config.yaml
experts_per_token: 2
d_expert: 64
d_shared_expert: 256
routed_scale: 1.41
n_groups: 4
vocab_size: 8192
seq_len: 1024
train_tokens: 334500000
Below are experts of layer 11 (counted from 0) of a mixture-of-experts language model. Rows are named router (the router's row for the expert), gate (a neuron's input weights, with its number), up (a neuron's input weights, with its number), down (a neuron's output weights, with its number) and show model dimensions 0-255. Each number is 200 + 30 x the weight over its row's rms, rounded and kept within 0 to 999.
Before each expert's rows: a language model's description of what the expert responds to. This comes from a sample of Wikipedia text that the model never trained on.

# expert 56
Field-label colons. Colons after infobox field labels such as Complement:, Total:, Venue:, and some table pipes and spaces before values.
router,221,187,225,241,191,233,191,235,143,207,187,230,176,211,200,214,184,195,226,205,178,221,233,154,184,151,235,185,223,193,167,182,178,187,170,183,199,203,181,174,250,243,237,244,232,191,170,234,177,166,151,212,210,169,183,133,219,229,182,226,256,206,186,229,220,170,232,161,212,242,201,220,217,172,179,231,174,197,162,152,177,231,220,237,249,170,169,224,153,178,265,188,174,201,197,180,206,179,241,203,228,178,157,203,225,249,259,253,239,189,221,231,219,163,219,195,165,183,234,247,176,214,206,195,170,152,155,231,204,148,192,125,198,176,164,217,235,165,169,223,169,162,244,148,200,167,164,181,149,225,168,191,185,163,214,245,181,220,223,197,221,164,183,148,199,202,162,228,215,212,193,210,194,245,217,182,211,229,206,167,180,246,197,153,213,209,217,212,191,172,208,179,180,221,229,189,216,176,160,141,246,185,221,208,235,147,205,221,190,197,211,251,181,206,167,230,177,241,209,233,232,209,234,227,229,214,218,183,237,222,229,175,213,161,207,208,236,262,217,167,232,246,158,226,253,181,155,160,155,238,214,253,166,196,266,193
gate0,214,183,200,204,147,177,189,219,130,197,186,177,210,215,148,240,192,147,135,197,222,177,277,179,173,218,181,167,207,207,129,194,243,210,163,209,244,221,164,180,205,187,194,211,168,151,165,226,203,152,204,247,216,151,164,208,177,170,220,221,233,218,194,237,196,201,154,182,159,224,182,192,163,224,196,178,181,254,174,162,174,241,201,168,205,217,162,238,181,221,253,285,155,145,227,250,181,189,216,197,121,188,229,193,145,181,207,199,206,206,215,194,206,205,188,193,243,181,202,226,179,205,215,205,178,151,184,178,185,213,203,153,223,229,218,260,197,181,160,225,221,202,232,153,207,171,186,233,206,188,155,195,178,158,209,212,215,158,180,164,201,215,210,189,218,227,201,181,200,191,227,222,232,171,213,186,153,177,238,189,230,201,170,151,226,191,173,191,178,163,208,158,189,239,182,206,218,195,157,126,232,189,242,184,228,207,205,167,209,247,218,143,154,172,213,205,248,194,192,189,236,171,216,252,196,228,150,216,168,236,194,198,191,166,270,216,212,239,151,222,214,259,177,187,188,236,185,200,233,218,256,180,130,216,227,206
up0,180,164,226,209,206,172,242,193,219,183,209,202,219,225,244,190,198,175,262,210,150,184,213,212,230,205,201,229,170,216,195,168,137,167,192,219,218,218,212,233,255,230,259,186,190,175,180,255,159,215,184,162,161,215,134,203,212,192,153,158,208,221,226,206,220,229,195,247,200,163,196,191,156,158,153,177,174,185,221,207,208,204,209,225,152,183,253,136,225,189,186,217,225,265,136,230,235,149,247,208,158,205,254,210,180,139,235,219,239,214,151,191,186,200,188,164,208,166,226,181,203,258,244,198,223,242,216,207,212,199,216,172,219,185,189,213,219,209,213,218,179,175,159,246,218,219,172,141,194,172,202,211,217,223,179,172,208,229,184,123,159,201,201,211,204,238,225,232,212,190,203,221,203,194,201,179,177,125,198,196,208,187,194,223,227,208,249,190,230,238,199,144,199,233,246,280,197,206,266,197,179,197,183,201,211,202,199,147,177,198,185,130,217,185,212,220,224,180,150,237,213,208,193,190,209,208,204,224,191,177,181,204,231,194,260,178,250,217,237,204,149,210,118,182,203,222,181,172,157,173,151,211,252,187,264,218
down0,153,181,271,149,247,188,191,214,252,182,190,212,219,164,223,204,172,191,213,244,179,195,190,251,234,168,190,188,238,247,229,222,181,169,166,203,149,182,209,202,219,236,234,228,204,225,218,217,223,184,187,210,199,222,191,216,255,153,213,215,215,237,167,202,231,230,180,218,215,241,175,221,246,134,238,216,195,149,204,182,211,174,177,199,200,239,186,229,185,123,156,201,216,201,131,248,197,198,204,157,241,210,169,235,173,158,174,225,205,239,175,217,216,218,207,183,193,190,172,229,193,247,192,229,165,236,226,199,202,182,223,188,129,200,197,188,231,216,195,231,197,203,254,211,202,206,182,210,160,218,195,188,206,195,203,232,199,191,190,185,202,186,212,182,212,184,109,195,169,184,173,209,158,199,137,166,169,231,232,207,178,194,165,174,170,170,192,215,214,223,236,183,184,156,233,184,201,205,207,199,178,283,225,174,143,200,175,192,139,160,141,203,186,197,147,229,175,219,244,212,184,161,192,219,113,192,234,193,187,234,139,142,202,249,201,242,191,186,156,175,222,205,202,210,211,156,188,251,172,158,259,220,203,221,141,254

# expert 5
Table cell separators. Pipe characters between cells in Wikipedia tables, plus hyphens, semicolons and colons used as list or field separators, e.g. "| Princeton |".
router,232,251,176,243,209,212,200,221,196,237,188,203,172,198,199,210,157,210,220,190,219,235,211,185,190,147,192,184,219,216,151,164,172,161,178,211,200,204,203,191,244,228,221,240,253,200,187,226,162,143,188,219,213,193,184,214,231,210,161,237,208,136,220,195,244,163,218,170,205,213,190,220,266,187,190,217,188,189,131,183,165,248,214,221,182,133,196,238,171,114,234,185,187,200,182,126,221,191,195,184,202,188,170,209,280,266,230,258,226,218,217,215,164,192,199,118,186,163,258,210,195,161,207,193,214,188,184,203,219,228,136,176,148,175,174,214,201,200,161,212,184,182,214,132,216,199,179,166,182,232,198,200,169,162,202,229,178,220,198,244,216,198,163,123,239,176,161,209,191,230,222,201,185,196,225,166,179,224,157,188,193,214,173,142,182,224,243,232,202,184,206,178,259,235,243,181,230,213,146,185,229,184,230,186,234,144,229,205,165,223,243,217,196,232,192,235,173,255,226,196,225,201,223,223,230,193,229,149,236,215,209,161,272,179,214,184,227,230,216,188,202,210,161,228,213,196,175,173,195,215,198,184,189,184,258,219
gate1,188,198,184,159,189,189,227,251,190,242,184,226,170,226,211,217,163,190,175,121,213,226,214,203,230,217,216,184,267,176,191,185,221,164,194,252,230,187,245,223,237,233,235,179,184,211,267,186,187,244,202,186,197,197,173,179,176,219,173,210,182,208,205,169,230,195,216,189,174,256,212,204,176,155,199,201,157,183,162,228,151,202,179,168,156,211,241,220,207,97,227,194,181,238,185,228,179,250,198,235,209,153,196,208,196,251,193,197,208,179,217,174,229,225,218,150,214,215,236,200,197,201,191,153,229,223,131,169,222,204,229,243,197,212,181,208,188,206,184,244,202,193,239,223,129,240,215,224,213,206,239,185,234,209,223,175,189,220,254,170,219,187,216,247,192,217,228,211,181,225,142,236,218,211,255,195,184,191,247,196,233,162,193,219,221,225,237,159,170,193,193,182,249,159,232,219,183,163,254,216,187,168,186,213,231,159,202,104,167,178,274,203,173,188,225,196,176,203,151,141,217,182,129,207,192,180,210,193,228,220,234,250,200,206,231,212,177,210,241,246,204,241,201,203,160,171,267,179,189,157,211,161,178,219,161,192
up1,204,217,162,185,180,193,250,151,285,250,199,252,223,171,172,248,185,145,228,155,220,222,194,250,177,211,183,205,207,197,178,140,206,211,206,271,217,220,252,193,214,179,212,232,216,165,194,215,221,155,219,165,167,206,209,206,196,212,185,237,234,219,260,160,188,184,173,189,163,250,202,188,167,189,244,195,196,192,173,215,174,198,176,184,203,169,202,197,194,229,210,192,226,197,229,116,183,195,121,201,246,223,147,263,156,171,190,217,223,200,256,234,157,197,208,228,156,182,233,202,246,205,259,215,222,242,229,214,201,165,184,232,226,192,219,190,230,220,153,184,206,247,196,203,170,211,204,134,167,237,192,200,192,221,220,176,225,242,183,235,208,178,185,265,152,173,225,220,208,232,196,159,203,219,229,195,191,149,224,179,226,213,191,142,188,186,218,220,203,174,177,176,212,226,199,224,178,170,233,188,205,162,271,122,184,184,192,206,242,233,231,194,205,210,204,194,183,207,205,158,207,188,211,220,166,163,221,192,264,193,228,181,223,187,274,258,232,204,198,247,198,210,188,234,242,143,212,237,214,235,167,169,206,196,237,202
down1,212,195,186,215,237,190,193,251,189,240,230,231,209,252,245,136,229,223,187,156,224,192,135,210,186,201,154,218,190,235,195,212,208,217,128,202,214,222,216,223,233,194,213,242,196,190,200,238,173,208,221,199,233,243,245,215,236,226,216,141,220,220,203,249,180,256,122,187,172,191,213,192,220,213,169,190,196,252,194,242,255,226,169,232,231,186,187,197,241,203,202,272,206,210,171,182,205,207,220,221,146,235,207,204,181,188,145,190,174,157,193,173,165,230,197,217,198,148,231,152,150,196,169,150,181,189,220,204,200,265,236,239,212,181,211,182,208,236,221,228,237,288,211,184,164,228,153,168,196,153,164,185,231,239,195,260,212,177,203,201,249,211,206,233,266,212,204,162,215,202,243,172,184,224,121,203,164,232,229,223,192,210,172,203,247,172,196,190,182,177,173,146,169,248,125,191,190,198,207,201,154,222,165,202,218,200,214,224,144,232,181,194,174,204,159,202,228,171,181,191,221,228,233,183,245,161,191,167,191,194,228,221,183,209,225,240,200,214,226,191,202,225,178,221,261,219,244,209,207,215,225,195,159,213,228,189

# expert 6
Mid-name letter pieces. Short word pieces inside names and words, often y, d or ing after W or O, such as Lo-y-ola, Kyrg-y-z, outf-low-s, Love, War.
router,246,220,255,201,198,241,154,264,176,226,175,190,172,190,234,185,182,222,209,228,178,228,222,224,181,164,224,167,235,242,184,235,223,176,178,178,213,178,153,195,205,188,222,224,202,230,170,206,202,180,138,226,203,180,188,227,225,217,177,210,219,186,177,222,240,197,190,183,217,251,226,208,206,202,210,198,189,224,172,172,195,226,206,235,235,130,167,184,166,92,237,212,189,209,138,190,222,188,202,147,219,186,137,169,197,184,248,219,286,226,238,215,168,196,253,198,161,144,205,213,190,232,213,257,184,205,199,205,228,184,214,139,212,133,222,231,189,186,182,231,151,130,228,185,221,230,185,214,197,174,178,209,176,171,196,222,198,212,233,215,220,208,201,173,240,158,164,190,271,213,198,207,235,214,234,174,208,217,189,177,162,205,195,153,213,227,234,206,171,174,184,200,209,225,216,228,213,186,153,178,224,186,244,181,223,169,227,205,184,225,278,212,182,218,207,168,186,235,270,220,224,211,227,253,235,241,254,195,224,216,217,182,252,177,224,187,215,240,252,175,213,227,149,217,246,192,182,180,199,231,207,187,221,161,267,239
gate0,224,191,213,130,238,192,169,210,246,237,231,212,233,209,190,179,152,242,162,236,149,161,247,217,220,184,205,189,196,250,224,166,196,184,183,180,184,192,184,210,162,176,203,232,182,217,167,192,204,227,215,190,168,222,193,167,180,208,179,182,186,254,156,228,232,232,227,209,149,226,200,197,203,178,242,233,246,178,204,229,182,171,191,282,131,132,227,192,166,181,226,172,222,174,179,205,190,225,223,175,215,192,150,265,149,222,184,218,237,235,204,209,254,246,218,204,150,196,207,235,165,236,206,113,211,162,195,149,234,201,221,157,208,195,251,191,202,240,190,251,194,199,224,179,220,234,223,261,175,180,192,160,215,235,247,214,167,225,220,226,183,248,195,174,159,194,227,200,207,230,235,268,234,211,229,199,236,199,243,184,236,277,234,168,167,240,179,178,220,237,173,211,197,210,200,204,145,209,148,217,149,156,236,160,186,151,221,216,191,206,232,170,183,198,230,137,195,198,219,202,224,189,197,190,207,176,183,230,180,229,188,177,196,204,178,186,241,200,232,218,210,172,149,253,196,204,180,195,246,191,184,231,236,204,203,229
up0,223,200,215,202,165,188,203,209,227,188,178,199,170,121,223,190,192,212,174,180,160,207,200,122,187,200,160,136,203,134,192,243,160,174,251,222,180,246,198,209,218,163,189,211,246,227,220,132,189,178,244,185,196,238,200,200,230,250,192,210,208,207,233,152,182,179,174,218,247,251,232,217,141,236,168,183,195,199,242,217,205,184,159,221,241,242,155,156,195,182,209,209,225,170,220,131,186,185,222,167,174,217,227,173,222,193,174,199,179,194,227,190,212,222,148,207,272,142,278,183,172,180,177,228,216,212,222,191,170,234,162,174,176,185,271,221,183,232,181,169,200,191,180,204,221,240,191,253,194,202,210,217,159,202,230,196,215,235,219,189,184,193,208,192,169,197,182,222,195,212,227,275,180,215,123,258,231,188,203,216,189,173,187,215,185,183,235,151,169,193,193,185,180,184,198,201,254,229,157,171,213,190,160,241,261,234,205,178,149,210,229,205,247,200,181,161,186,223,165,198,199,210,172,158,226,202,189,210,214,194,205,187,212,231,225,125,257,259,210,195,175,205,189,183,159,166,215,207,137,249,202,220,193,169,229,195
down0,235,232,224,203,147,202,196,194,146,198,187,191,266,233,154,150,244,198,166,178,141,193,219,232,200,271,218,210,219,203,135,194,226,214,211,188,185,237,224,230,210,223,191,237,171,229,208,236,200,213,266,170,202,209,223,206,237,184,183,183,220,252,186,210,153,206,159,220,214,239,225,244,144,207,184,209,189,196,223,190,202,267,243,204,248,207,172,174,199,230,164,171,222,182,235,209,163,261,195,235,206,249,190,140,203,223,224,215,188,207,204,228,240,257,152,267,179,175,187,223,157,176,225,142,191,213,220,170,186,266,209,168,198,224,211,217,144,184,169,194,204,187,211,216,231,263,177,206,174,173,167,153,220,188,176,200,202,168,243,180,192,135,193,162,186,146,237,226,188,197,173,203,199,224,180,221,195,169,260,211,153,189,227,165,148,198,185,211,245,207,194,200,217,166,187,208,171,164,190,233,215,207,170,226,213,169,178,222,152,208,220,205,178,202,181,186,255,254,163,204,180,229,204,207,167,198,216,222,247,187,239,183,192,201,154,193,219,180,205,200,97,267,217,174,187,227,195,230,168,185,198,183,233,226,191,162